From a checkpoint of a small mixture-of-experts model trained on Wikipedia.
Size: 14 layers, width 160, vocabulary 8192, 31.8M parameters.
Experts: 128 experts in each of 14 layers, 48 squared ReLU neurons an expert, 6 picks a token, a softmax router.
Training: a variant of Muon for the experts, 250M tokens, 8263 steps.
Below are experts of layer 9 (counted from 0) of a mixture-of-experts language model. Rows are named router (the router's row for the expert) and show model dimensions 0-159. Each number is 200 + 40 x the weight over its row's rms, rounded and kept within 0 to 999.
After each expert's rows: "comes after" lists some tokens at least twice as common just before its tokens as in all text. This comes from a sample of Wikipedia text that the model never trained on. Tokens count by the router's weight.

# expert 39
router,197,186,244,241,182,193,212,214,145,248,133,156,207,180,237,228,186,180,201,199,227,145,201,172,138,211,148,229,191,230,257,163,145,182,221,191,214,231,214,252,296,228,167,175,275,242,157,246,227,237,164,172,196,183,216,210,231,208,159,267,189,216,189,171,184,163,178,233,239,162,180,206,96,201,155,188,159,230,184,192,209,56,231,171,158,197,121,245,208,171,204,191,192,210,276,194,149,163,203,268,210,180,152,202,169,204,192,244,204,250,253,201,162,153,193,120,256,116,163,249,192,165,148,174,162,182,177,208,179,221,208,194,137,150,212,193,206,211,192,94,214,267,250,101,236,192,189,231,193,230,181,218,140,299,200,135,194,178,256,189
comes after: " the", ",", " and", " of", "==", ":"

# expert 3
router,248,185,237,209,229,198,156,170,167,246,201,157,184,228,248,208,240,166,217,206,242,216,239,227,198,204,189,109,216,172,210,276,227,199,244,260,181,141,212,220,224,195,175,180,183,276,167,239,200,169,138,173,167,209,107,174,146,222,188,236,218,194,153,197,160,182,198,172,261,225,217,160,114,248,145,267,159,152,215,229,246,123,122,185,206,235,173,157,161,181,276,178,248,185,191,219,177,192,135,178,215,171,208,272,201,247,151,136,162,162,164,140,165,179,203,188,242,192,181,192,159,158,212,208,151,233,189,160,192,210,175,297,165,147,218,190,276,182,172,255,171,195,330,180,185,219,234,200,183,235,177,261,210,273,186,167,280,134,199,139
comes after: " |", ";", "0", "–", " /", "1"

# expert 65
router,122,117,180,252,115,270,136,148,180,259,189,202,219,254,158,169,201,178,265,174,151,194,218,134,211,238,248,113,197,153,185,265,215,149,244,123,160,196,110,217,178,211,184,180,211,217,213,233,134,212,192,210,164,209,217,260,183,229,213,219,226,215,236,181,150,148,187,202,178,220,171,119,217,233,196,277,143,228,202,196,186,178,128,147,250,249,216,191,283,239,228,207,162,172,258,204,158,166,174,287,202,93,215,154,217,196,156,162,231,214,218,234,282,187,228,140,228,211,207,193,206,221,179,205,199,184,214,165,222,197,221,131,174,142,237,294,175,206,211,179,185,189,225,225,151,232,174,173,135,264,161,193,189,177,179,230,250,177,197,195
comes after: ".", " of", " in", " to", " with", " for"

# expert 11
router,186,146,125,209,190,160,253,186,108,275,201,176,110,196,195,253,193,145,210,166,251,113,177,190,252,230,219,224,253,222,193,230,203,194,194,181,146,121,216,265,192,235,237,146,260,270,205,190,156,118,221,153,157,232,200,208,209,232,205,167,225,200,245,152,218,147,167,187,240,205,154,222,176,239,122,291,163,193,118,178,196,163,196,190,225,210,177,224,189,278,193,147,255,189,235,123,125,178,179,199,253,220,266,208,156,151,165,203,143,271,192,173,184,153,202,194,249,223,141,220,196,250,146,199,168,199,232,193,166,171,172,168,191,259,237,196,133,256,210,189,220,223,247,236,146,225,237,215,178,236,194,246,176,164,167,146,212,182,239,260
comes after: " \"", " a", " (", " the", " un", "-"

# expert 81
router,186,185,214,239,161,190,173,198,261,213,162,152,180,169,235,207,193,214,211,189,207,151,184,185,224,219,189,164,144,164,227,224,195,242,221,194,275,171,224,230,186,157,153,116,209,190,255,284,158,192,170,149,192,246,104,157,133,223,159,137,163,201,188,159,167,214,152,250,203,179,208,162,177,250,127,156,175,208,169,206,308,208,149,242,174,265,227,195,228,254,225,201,214,200,179,244,150,167,177,172,175,135,272,153,215,272,160,175,203,196,192,219,188,161,156,120,232,237,116,145,166,168,205,194,122,259,162,196,182,199,175,287,173,170,237,174,202,190,236,105,262,151,241,137,208,220,236,182,167,176,227,262,216,210,187,150,210,222,275,263
comes after: "-", "\n", " was", " is", ")\n", " are"

# expert 44
router,193,214,221,182,249,186,191,191,243,145,161,182,87,261,217,165,213,216,168,190,187,192,280,178,175,238,264,157,197,133,237,273,179,245,154,113,219,115,178,255,173,192,165,160,259,192,134,208,218,140,159,176,72,242,214,196,171,127,242,232,225,164,183,180,157,160,134,179,265,176,156,154,159,215,150,253,165,213,128,155,233,189,154,216,193,214,135,191,198,186,156,180,151,155,204,225,227,180,187,280,224,144,230,227,203,209,150,215,233,197,189,216,227,183,207,199,263,234,214,215,188,124,207,153,122,235,237,211,178,189,165,230,166,150,211,166,237,123,203,151,195,224,196,166,155,223,271,246,229,240,256,221,201,164,166,181,231,194,218,185
comes after: " ", " March", " May", " September", " January", " November"

# expert 119
router,162,155,229,224,250,176,226,188,266,210,185,176,151,213,180,169,232,211,237,197,191,195,218,143,215,152,244,169,201,175,255,233,146,246,193,201,173,187,144,180,176,235,192,141,254,222,149,195,243,200,190,220,230,239,178,232,161,280,159,183,128,210,188,164,225,179,185,158,172,162,213,228,198,198,153,309,154,233,180,216,240,190,176,197,163,245,203,163,197,118,230,169,121,186,221,152,69,154,259,255,258,134,212,185,198,244,167,98,179,250,176,202,209,174,143,157,217,237,162,245,173,204,215,190,224,234,228,213,212,95,159,236,177,157,210,190,152,159,164,216,90,197,277,180,192,262,220,228,155,213,186,221,174,262,163,206,221,119,238,187
comes after: " |", "|", ")", " |\n", " Win", " at"

# expert 114
router,178,181,255,173,217,149,219,194,190,208,235,164,57,213,235,171,212,185,151,175,225,185,210,247,171,225,145,164,145,206,215,207,163,154,176,206,137,141,195,201,232,256,175,165,237,209,166,191,193,212,181,199,147,263,210,270,148,244,203,197,171,127,200,129,230,160,188,213,178,244,220,203,145,151,179,244,174,210,205,232,216,104,230,258,213,190,103,202,181,255,211,142,216,204,166,190,134,155,230,242,178,217,331,244,256,201,221,167,221,198,177,224,181,166,216,240,247,203,203,251,135,204,166,172,171,278,245,208,171,196,230,227,181,207,216,233,234,185,277,175,265,178,277,201,148,172,160,233,131,238,232,217,201,280,211,167,265,203,153,250
comes after: " the", " in", " of", " an", " a", " United"

# expert 30
router,149,176,249,236,180,232,114,165,154,183,175,197,210,236,188,167,175,154,172,187,165,218,235,204,208,199,283,143,161,222,146,169,140,233,190,175,177,162,180,219,171,274,185,153,276,259,73,247,226,170,237,160,210,185,131,164,160,198,206,200,212,131,206,168,187,175,202,208,241,199,258,160,236,230,199,207,158,181,164,269,243,194,187,208,260,172,231,169,195,229,241,160,270,221,185,177,209,139,276,204,232,198,241,213,168,268,237,150,307,178,184,195,126,169,232,184,195,219,246,259,150,167,200,185,185,192,187,203,244,164,147,239,111,231,218,196,178,248,213,116,245,170,213,160,185,92,193,143,200,237,158,170,240,177,223,186,153,153,215,176
comes after: " of", " in", " for", ".", ",", " to"

# expert 69
router,184,174,309,195,119,162,213,165,200,163,209,155,123,217,226,258,195,211,228,189,224,237,219,226,219,188,241,203,148,210,215,245,172,209,221,219,222,138,131,235,240,221,205,150,202,194,154,244,220,219,158,200,161,265,185,244,254,198,141,204,245,227,191,146,232,196,148,212,134,193,201,264,160,158,183,295,197,185,138,253,245,187,216,185,231,271,189,166,191,213,246,95,212,170,204,190,189,187,175,226,217,205,244,226,121,253,197,161,162,174,197,207,243,143,292,159,262,205,192,173,180,177,187,165,214,274,216,261,127,231,195,258,269,177,216,231,236,189,270,181,254,211,232,249,191,169,241,211,267,207,164,219,185,234,160,166,247,107,137,150
comes after: " a", " ", " the", " |", " The", "The"

# expert 24
router,153,208,241,161,176,150,277,188,143,185,161,134,217,217,145,219,189,187,235,185,130,183,226,275,163,142,196,219,219,195,193,191,199,208,215,239,158,101,217,256,176,239,184,139,204,240,165,166,152,155,166,181,180,201,216,241,178,275,218,171,194,233,257,178,194,221,212,120,183,153,165,182,118,270,187,285,147,248,86,187,245,210,208,209,224,239,183,194,257,201,211,215,198,189,205,186,113,163,187,243,149,234,276,224,151,204,234,209,166,231,235,151,208,147,190,160,226,181,242,189,219,232,156,218,169,221,211,228,112,204,218,198,209,238,260,237,181,253,141,272,303,217,185,184,137,215,226,231,163,170,181,251,169,247,143,154,217,148,191,224
comes after: " A", " a", " the", "-", " and", "A"

# expert 12
router,201,232,153,193,209,157,204,196,231,250,180,164,157,95,160,251,245,224,215,175,192,188,262,197,178,199,127,197,215,152,230,147,212,172,199,144,211,154,129,177,255,262,218,157,139,241,129,202,217,186,150,106,224,231,195,259,170,216,247,257,220,195,282,194,161,186,147,204,204,175,239,198,175,172,180,197,151,255,180,155,216,189,236,272,201,267,207,218,237,106,249,189,188,181,199,239,213,160,223,261,218,193,198,179,175,211,177,111,215,194,169,147,200,186,228,224,263,168,171,252,249,213,112,175,114,207,177,205,193,176,187,266,126,241,219,178,244,259,207,179,259,175,182,149,78,185,249,215,212,244,232,181,143,200,168,194,174,174,213,243
comes after: " ", " Ch", "–", "|", " K", " Sh"

# expert 50
router,109,190,278,208,197,249,59,129,183,219,165,202,157,214,185,191,163,199,180,182,142,243,180,147,175,191,146,175,117,256,212,237,150,249,171,225,161,193,158,208,232,244,190,211,295,250,100,163,200,241,156,155,166,218,149,174,167,151,228,164,160,154,212,130,165,179,159,204,212,219,281,209,213,185,210,164,111,254,211,236,176,162,126,187,209,163,127,180,190,161,194,154,223,181,246,185,176,174,233,231,161,173,185,232,160,204,176,200,278,183,210,193,192,246,243,203,202,176,169,249,196,197,169,239,177,118,253,213,228,214,217,214,159,157,185,234,234,137,193,130,229,239,187,211,139,176,246,232,209,250,133,206,189,180,247,251,222,182,222,191
comes after: " of", " in", " to", " the", " at", " on"

# expert 73
router,145,166,303,239,194,159,219,169,238,247,204,166,147,195,193,194,238,240,258,198,170,143,232,187,209,243,284,192,131,138,237,221,145,239,237,168,176,163,177,245,219,248,235,198,171,194,151,234,163,150,151,239,164,255,223,220,144,196,266,234,185,230,196,193,194,202,225,255,157,186,192,232,158,177,172,241,193,182,165,170,256,185,168,258,160,242,160,178,188,240,218,148,221,129,221,205,142,207,150,232,173,174,319,163,225,286,211,191,190,281,178,165,182,184,167,187,246,229,221,213,246,160,199,215,174,218,190,202,262,222,189,193,181,213,254,224,171,198,188,219,315,193,241,219,149,220,256,223,219,220,199,271,164,286,142,169,252,125,278,230
comes after: " ", " a", " the", " (", " is", " The"

# expert 89
router,245,191,124,203,227,189,160,160,191,169,193,142,235,197,163,204,202,207,155,183,221,178,241,162,190,206,169,123,229,185,168,196,203,227,247,156,163,157,254,282,227,215,130,120,220,259,246,181,186,239,145,197,219,215,137,181,194,228,176,238,176,191,143,133,180,207,126,216,163,156,230,155,150,226,119,189,200,166,201,194,268,167,137,222,180,291,231,159,164,226,232,176,187,192,199,244,198,152,159,158,220,109,248,240,234,179,152,152,226,184,195,163,191,159,151,173,260,194,194,185,182,189,213,113,151,211,234,162,244,211,239,309,194,205,210,149,205,180,256,170,149,209,242,185,157,143,234,251,213,218,156,210,166,169,189,87,234,146,243,132
comes after: "-", ":", "\n", ")", " by", ";"

# expert 88
router,174,227,260,177,218,206,174,163,185,157,198,161,125,201,183,186,178,181,214,186,169,218,263,181,145,198,193,184,174,236,179,252,197,230,250,232,233,164,251,189,182,221,112,180,231,192,249,186,178,219,127,195,271,202,233,222,239,211,201,325,231,113,218,172,158,208,137,293,263,175,233,202,165,203,176,244,162,270,134,237,178,182,161,232,111,212,186,259,212,223,241,180,204,119,215,165,203,210,195,251,181,213,280,264,259,229,187,215,143,247,151,178,151,198,183,203,210,105,252,255,150,151,199,152,211,217,227,201,213,272,224,224,170,215,211,157,187,167,182,215,205,220,286,166,107,119,228,186,240,244,157,209,205,231,200,218,256,199,174,199
comes after: " He", " he", ",", ".", " It", " and"

# expert 75
router,189,207,265,229,212,91,209,159,148,237,235,158,154,139,249,220,179,214,184,173,197,226,224,240,221,187,281,127,169,178,171,178,161,297,216,155,157,147,131,243,240,192,221,206,255,226,176,224,212,160,201,197,137,272,141,227,203,206,268,216,204,205,195,210,183,203,120,213,207,245,199,173,200,230,226,236,78,168,123,208,211,153,211,254,159,184,169,201,245,165,146,163,202,195,231,196,193,150,160,256,193,181,176,220,162,162,232,213,202,169,172,183,252,153,199,212,211,181,174,213,144,161,185,179,98,290,232,261,193,229,144,241,149,192,202,240,150,165,252,228,209,211,192,227,201,169,216,301,230,148,149,221,242,184,187,135,255,205,202,140
comes after: " ", " an", " The", "ac", " pl", "″W"

# expert 97
router,217,164,171,184,206,171,242,184,168,226,181,226,170,163,237,239,185,165,216,182,201,160,256,205,202,247,223,175,231,150,266,221,155,210,176,169,205,172,243,189,198,259,224,185,203,244,205,256,121,127,154,147,199,150,163,257,199,175,167,239,199,230,174,211,184,160,187,154,234,172,164,147,157,239,112,222,115,183,164,191,242,121,137,312,244,142,176,220,118,250,183,166,227,139,226,210,160,169,245,166,213,169,210,264,184,206,235,188,191,248,184,213,172,210,206,194,215,212,254,230,214,227,135,186,51,250,192,196,220,185,235,245,176,190,207,199,235,156,146,195,186,152,179,126,172,207,242,241,168,273,174,230,240,265,169,161,154,158,287,182
comes after: " |\n", " (", " a", "|---|---|---|---|\n", " was", " were"

# expert 15
router,246,251,220,238,209,205,151,177,165,200,188,184,209,196,199,223,283,146,176,187,217,176,239,148,126,201,134,162,202,208,187,205,163,183,154,164,149,187,237,209,267,203,179,220,281,208,87,177,99,262,164,169,233,221,185,213,220,174,179,284,84,174,183,183,184,133,177,159,252,170,195,143,147,215,256,232,180,198,123,199,187,175,161,141,219,274,166,194,157,237,221,185,205,172,194,189,113,150,188,232,189,134,197,174,172,232,189,184,225,183,257,152,178,232,159,156,228,204,206,246,176,206,165,224,170,224,238,196,230,146,176,203,227,194,229,230,286,214,220,141,241,195,191,223,239,167,207,151,224,268,205,252,106,238,194,164,252,123,201,140
comes after: " the", " of", " W", " The", "0", " B"

# expert 37
router,198,263,205,268,237,136,132,181,189,177,192,170,174,265,156,224,278,201,269,194,274,199,204,213,184,265,243,174,208,193,227,211,151,223,213,218,194,189,191,196,207,209,224,179,183,221,168,241,190,165,203,188,159,274,120,235,116,197,207,220,156,188,154,120,166,179,231,183,203,154,256,161,174,189,236,240,138,234,213,167,210,178,211,186,166,259,284,145,166,160,244,189,156,226,220,228,138,180,204,254,190,163,225,243,196,179,180,57,158,189,186,158,211,150,202,184,250,276,248,199,182,224,136,233,169,214,262,258,177,170,206,214,113,208,202,183,162,203,185,217,148,121,229,194,240,177,247,238,141,222,118,285,232,258,223,197,195,170,183,158
comes after: " |", "\n", "|", "1", "2", "3"

# expert 82
router,186,201,256,169,196,195,195,209,151,173,185,164,156,213,191,169,155,144,306,189,174,207,260,169,227,151,225,175,189,127,230,192,223,145,243,211,217,307,210,181,212,206,127,175,203,258,180,224,165,157,159,235,170,226,235,258,178,212,129,261,118,158,239,182,120,173,180,245,204,216,174,158,176,190,202,243,106,251,216,151,176,166,166,216,228,210,242,195,194,205,190,190,137,207,247,215,114,149,208,279,230,200,189,193,180,194,263,212,161,232,189,213,158,199,223,107,212,177,163,252,194,144,205,191,179,235,192,136,188,211,205,231,142,231,233,235,202,176,140,144,205,182,237,159,227,202,190,165,256,254,187,272,110,298,173,200,177,110,213,230
comes after: ",", ".", " and", " He", ".\n\n", " \""

# expert 100
router,234,241,228,151,181,166,136,144,187,175,169,167,179,169,241,179,167,168,165,204,146,167,244,124,154,193,189,200,172,192,258,250,164,220,195,239,181,224,200,229,224,128,168,184,262,255,164,196,192,174,103,147,205,210,213,189,118,190,209,269,121,155,243,169,157,202,221,212,290,140,203,157,168,215,189,219,174,203,177,189,182,240,155,242,184,264,180,234,147,196,308,222,136,157,176,171,214,170,154,267,239,166,199,235,266,240,158,188,202,221,159,224,169,157,127,157,154,187,196,178,173,101,172,121,161,259,194,198,247,200,137,270,168,228,165,248,236,224,209,212,201,190,216,143,130,213,245,240,232,216,146,233,247,177,170,188,239,213,244,186
comes after: " ", "201", "199", "200", "198", "202"

# expert 74
router,181,181,272,225,216,197,240,221,136,229,189,188,220,180,248,215,187,122,222,192,183,185,248,151,196,201,191,206,129,142,312,172,165,232,214,172,193,246,178,216,171,259,275,167,245,234,134,193,223,166,93,166,166,215,210,234,239,195,266,203,216,178,178,201,157,201,179,149,222,198,206,163,145,198,190,232,179,153,107,179,238,157,145,137,114,189,175,212,171,163,195,142,170,124,294,197,187,158,168,271,192,181,172,263,177,221,118,178,172,202,214,102,249,151,177,213,271,197,245,198,169,185,165,161,124,204,228,199,139,197,184,244,188,209,203,243,218,217,133,253,178,214,270,196,136,203,225,222,168,214,184,260,203,196,173,196,225,161,207,143
comes after: " |", " the", " ", "|", ";", " a"

# expert 14
router,220,201,176,247,209,267,149,238,163,176,170,149,100,178,243,168,191,141,216,199,178,190,267,136,166,208,197,156,152,178,248,192,277,246,186,188,190,146,231,220,193,237,145,215,216,230,103,195,178,190,180,128,204,217,165,175,212,180,298,249,213,120,215,213,193,144,214,199,228,179,267,186,98,235,189,300,148,230,201,218,185,188,178,233,210,230,228,218,180,196,255,112,225,159,170,221,184,157,154,190,207,152,272,195,183,222,130,196,233,235,195,235,167,152,142,220,272,184,234,252,160,174,178,174,149,251,165,202,217,147,227,227,185,198,260,188,277,254,170,213,228,206,251,138,203,142,148,184,184,263,178,274,191,227,211,184,232,155,207,224
comes after: " the", " of", " (", ":", " The", " Best"

# expert 95
router,208,226,184,254,190,210,212,177,226,259,188,182,177,211,210,271,234,146,268,203,172,184,224,151,223,202,222,184,197,163,220,151,181,204,219,190,178,137,188,241,181,250,222,142,173,275,52,221,187,297,162,223,137,190,193,197,170,177,191,216,160,164,210,208,175,165,123,178,206,184,120,206,182,188,163,232,231,201,131,209,193,143,186,238,195,253,232,164,219,237,199,161,188,167,275,208,163,209,154,267,234,180,181,216,122,197,199,83,264,181,177,164,229,219,207,139,218,196,187,181,177,196,151,191,154,221,164,197,182,190,136,226,101,214,229,255,203,215,172,189,191,186,273,240,125,237,196,242,146,261,121,220,197,192,196,143,258,107,230,223
comes after: ".", ":", "–", " was", " to", " at"

# expert 86
router,169,144,186,158,227,207,187,172,200,201,167,171,113,173,200,215,211,203,200,194,175,168,246,133,211,247,229,169,240,189,215,178,145,212,169,190,201,204,114,188,210,197,186,195,239,275,118,227,194,196,198,185,158,212,168,243,169,288,147,232,167,156,235,222,192,178,92,136,170,169,228,167,166,229,161,207,149,307,213,191,171,107,79,207,88,217,191,195,177,149,136,212,145,168,229,225,145,216,218,175,231,202,203,208,133,269,170,154,228,234,171,156,206,170,162,197,215,150,155,212,143,243,186,190,203,197,240,197,235,175,190,222,95,220,166,237,219,148,179,171,221,200,254,164,179,189,175,193,133,221,168,209,179,226,270,130,224,154,254,184
comes after: ")", ",", "1", "0", "2", "7"

# expert 36
router,220,212,311,201,171,222,181,202,274,171,188,169,143,209,142,198,164,210,221,185,273,208,212,209,198,168,205,226,251,199,191,225,122,244,216,203,172,172,267,211,223,255,178,179,227,280,137,190,221,253,202,164,216,190,214,237,209,212,154,251,159,92,181,156,230,169,163,229,182,176,230,198,178,180,170,204,203,199,164,228,208,198,199,234,151,285,234,142,136,233,220,135,163,209,225,212,130,183,205,233,251,173,197,241,224,220,233,122,183,223,229,187,211,189,212,152,201,153,134,219,97,234,141,189,154,246,228,281,195,138,212,251,141,238,171,221,237,126,178,214,164,220,181,138,196,152,297,264,182,286,187,239,250,232,236,241,193,137,213,195
comes after: "\n", ")\n", ".\n", "==\n", " |", " |\n"

# expert 61
router,239,207,219,197,268,214,175,173,230,210,194,153,168,181,278,187,250,198,182,196,215,198,229,136,199,260,184,172,191,190,262,218,213,266,218,183,145,174,224,235,119,233,138,129,210,247,287,219,152,234,131,224,192,221,128,203,188,138,172,192,169,133,200,143,130,202,241,197,199,145,211,222,156,184,181,202,153,213,77,225,223,203,156,240,173,218,168,221,172,256,221,187,256,197,143,186,98,146,195,172,214,172,212,222,251,229,130,201,228,182,188,177,182,199,221,202,217,232,199,139,128,196,100,142,129,233,252,226,217,213,189,273,172,207,177,172,184,212,239,219,228,190,220,227,230,122,236,247,187,217,175,302,179,210,135,158,186,191,272,212
comes after: "-", "\n", ")\n", "202", "|", "\n\n"

# expert 70
router,179,197,286,228,180,182,231,227,167,180,172,195,145,201,129,176,220,150,171,170,142,128,258,214,211,133,141,197,144,241,204,206,132,239,163,148,153,180,179,219,245,224,207,88,249,271,233,208,200,229,169,240,209,203,161,248,193,261,272,152,187,235,121,144,234,183,202,166,196,248,216,262,156,221,171,215,212,202,144,218,222,173,158,221,161,263,160,214,239,188,188,146,233,148,230,180,145,190,234,297,236,181,246,254,205,155,194,195,154,262,217,175,174,193,201,255,225,231,216,263,179,211,146,167,143,230,195,126,209,201,233,247,142,160,221,189,109,234,198,216,253,212,201,176,248,190,174,160,149,227,256,254,226,242,191,140,180,148,158,226
comes after: " the", " of", " a", " an", " The", " A"

# expert 106
router,176,238,165,230,162,173,260,160,157,270,183,231,186,265,271,211,221,197,153,182,165,184,260,169,129,168,151,191,147,137,317,221,197,217,199,219,183,119,224,253,227,175,209,184,197,161,170,228,170,161,149,179,139,228,217,201,273,135,198,263,140,247,168,190,168,104,202,168,207,153,164,169,128,196,198,299,186,232,161,211,197,199,161,237,192,236,181,198,129,175,245,145,194,112,222,204,217,236,225,200,193,168,192,207,178,237,191,140,230,178,167,205,185,110,222,146,194,220,236,177,169,167,209,227,147,183,189,233,146,193,229,227,183,200,250,166,220,207,159,134,155,192,244,172,170,295,172,161,110,217,196,248,200,186,200,245,263,156,225,181
comes after: " ", " D", " J", "–", " S", " to"

# expert 102
router,191,176,178,246,178,239,157,146,217,250,228,198,195,209,198,236,174,184,246,179,178,156,181,132,179,205,254,172,117,181,201,277,116,168,255,174,254,164,223,203,233,170,143,149,234,221,252,267,184,183,196,239,192,149,145,236,225,196,152,262,212,194,219,214,209,229,215,261,183,236,150,147,187,139,48,201,151,280,195,217,179,172,174,212,139,228,163,246,209,202,221,210,228,169,170,166,177,204,183,272,177,143,197,176,186,221,218,183,201,198,129,120,153,235,277,125,217,146,209,214,174,170,218,282,130,175,167,189,147,277,184,125,172,243,236,205,142,211,190,165,218,191,262,165,196,196,194,201,207,249,218,254,236,211,169,170,195,141,254,196
comes after: " is", " was", " it", " It", " to", " has"

# expert 67
router,162,160,249,250,195,153,227,192,242,142,188,194,146,198,217,167,215,193,209,202,168,220,233,159,172,217,241,123,173,198,222,210,216,156,223,189,117,210,144,207,207,229,181,153,214,193,219,197,229,178,175,238,196,275,172,257,176,212,219,246,232,216,221,132,215,194,160,253,237,154,159,183,167,147,144,229,153,248,204,206,178,74,176,251,150,253,193,152,261,258,187,190,210,169,203,194,150,225,210,294,183,231,254,233,161,191,197,194,170,222,230,134,227,204,196,177,255,163,266,220,180,220,168,219,178,235,157,226,131,278,228,194,195,247,241,183,149,188,147,186,329,158,283,231,172,239,260,263,172,261,187,237,190,244,148,144,265,153,247,217
comes after: " ", " (", " a", " $", " that", " one"

# expert 56
router,268,264,188,208,163,190,201,214,207,167,172,159,212,193,214,106,185,170,182,179,202,187,198,210,181,199,216,186,161,158,227,213,233,237,220,225,200,149,194,242,174,218,207,128,236,171,206,238,135,249,153,137,256,287,77,228,167,182,239,268,152,160,154,180,183,247,205,259,209,169,197,178,100,296,197,232,225,180,125,191,247,242,178,248,175,217,197,167,214,250,295,138,228,197,161,220,180,124,186,169,207,203,250,184,245,238,165,153,150,209,158,196,137,126,168,160,202,186,159,200,211,172,203,148,128,265,161,147,258,196,175,294,232,145,229,164,196,169,202,206,241,195,182,109,181,196,227,201,170,255,213,205,214,195,167,155,208,201,210,163
comes after: "-", ":", "|", " C", " =\n\n", "\n\n"

# expert 38
router,232,238,272,224,179,200,189,213,251,180,189,186,199,233,185,229,142,172,167,187,241,179,165,198,173,185,188,168,239,190,240,227,150,210,223,183,257,104,284,258,235,219,167,190,194,250,200,227,242,195,200,208,157,184,194,207,213,237,177,204,185,107,241,126,235,197,199,232,149,174,259,175,152,118,221,174,189,195,137,220,242,153,184,207,125,255,154,193,186,228,204,153,246,188,209,244,112,127,225,221,225,148,255,200,235,199,235,187,175,259,226,203,174,187,201,206,216,118,119,189,143,199,158,258,128,223,166,215,204,204,183,260,102,250,161,181,225,136,209,129,177,170,208,172,237,175,234,249,95,250,174,240,161,247,218,123,183,130,226,188
comes after: "\n", ")\n", " |\n", ".\n", "-", "==\n"

# expert 116
router,212,162,202,190,210,151,245,198,167,186,207,157,196,207,244,204,178,222,193,165,170,201,222,205,245,165,156,218,160,274,222,186,178,184,119,145,231,176,145,188,236,298,187,238,247,227,207,216,179,206,130,211,155,268,212,197,175,188,272,224,116,124,151,119,150,210,182,195,208,149,253,134,147,252,216,188,168,231,178,184,208,171,211,185,249,253,183,141,167,227,211,192,219,155,209,194,189,151,198,309,77,252,253,224,178,178,138,255,204,258,189,136,203,195,129,149,176,135,186,266,157,203,184,219,191,209,159,228,177,210,201,230,194,180,239,209,180,121,213,197,274,216,177,175,175,187,280,224,180,194,223,301,242,239,215,183,196,121,197,166
comes after: " the", "201", "200", "198", "196", "202"

# expert 68
router,283,242,179,192,177,206,196,230,256,176,129,175,249,211,174,175,213,182,230,172,255,211,221,174,242,145,176,217,256,239,263,279,154,244,149,290,235,210,272,215,268,209,188,143,191,158,183,251,202,165,152,180,185,227,169,196,186,173,166,210,197,126,175,256,148,220,174,212,210,139,233,150,140,237,235,209,139,200,200,229,210,147,170,279,193,183,237,173,206,142,243,215,205,211,170,226,112,231,227,212,245,177,200,286,200,281,216,154,179,194,232,181,171,132,176,165,160,211,162,197,199,180,154,242,120,203,193,234,164,142,180,283,189,211,178,163,219,125,164,156,170,161,227,128,207,162,201,234,120,227,120,211,233,224,230,188,235,195,194,282
comes after: "\n", " |\n", ")\n", " information", ";\n", "2"

# expert 25
router,144,192,219,260,204,211,204,183,198,168,189,172,184,167,195,235,186,195,227,183,251,109,218,189,186,205,218,175,158,167,204,208,181,188,180,203,191,151,199,218,205,134,172,145,249,310,134,216,137,152,181,109,101,225,173,257,163,239,208,209,123,188,223,103,211,149,142,155,234,177,193,134,151,209,188,246,182,257,184,191,249,193,177,182,210,201,204,198,146,151,216,138,151,200,232,315,146,166,172,205,268,191,203,208,166,215,178,141,223,224,222,206,273,152,226,229,219,166,239,212,105,191,209,250,174,259,234,188,218,163,185,198,151,222,220,211,203,283,220,198,123,223,207,223,181,223,156,190,206,225,104,221,163,251,137,156,154,145,207,155
comes after: " ", " |", "1", "\"", "0", ")"

# expert 45
router,149,175,250,220,128,167,256,210,137,259,185,203,167,172,201,207,176,146,161,187,237,221,224,227,201,150,181,223,131,233,214,254,162,177,181,159,203,169,198,242,198,258,224,138,300,240,140,194,106,230,201,218,258,226,157,206,208,238,223,181,102,257,212,176,239,167,144,191,219,185,218,215,98,270,189,188,150,188,166,241,194,207,173,168,210,269,154,200,192,173,169,182,238,180,288,157,154,178,225,256,189,191,261,203,114,215,209,236,204,270,185,180,189,247,210,209,202,197,216,254,161,183,208,246,164,196,261,225,256,174,215,253,146,232,209,247,127,215,226,159,255,150,188,142,204,167,174,204,208,257,198,268,186,260,187,163,156,122,162,146
comes after: " the", " |\n", " a", " The", "The", " his"

# expert 35
router,211,160,196,180,188,175,268,162,142,213,185,165,178,210,189,222,182,210,237,191,147,213,187,224,174,218,207,173,189,165,151,165,178,270,249,196,200,180,196,211,198,229,227,135,151,259,165,217,161,191,125,225,224,165,230,204,181,160,143,181,248,254,242,194,166,100,163,183,193,193,185,217,193,188,85,264,118,178,193,209,151,171,227,207,151,226,201,192,240,196,234,189,204,226,184,233,164,128,160,226,220,167,193,251,193,229,162,199,234,192,206,161,217,193,177,144,244,202,199,260,130,237,78,224,123,230,175,221,230,171,174,202,182,187,195,134,171,149,207,179,248,102,224,139,132,157,177,195,158,311,109,310,210,193,180,141,169,177,229,173
comes after: " ", " |", " (", ".\n\n", "s", "\""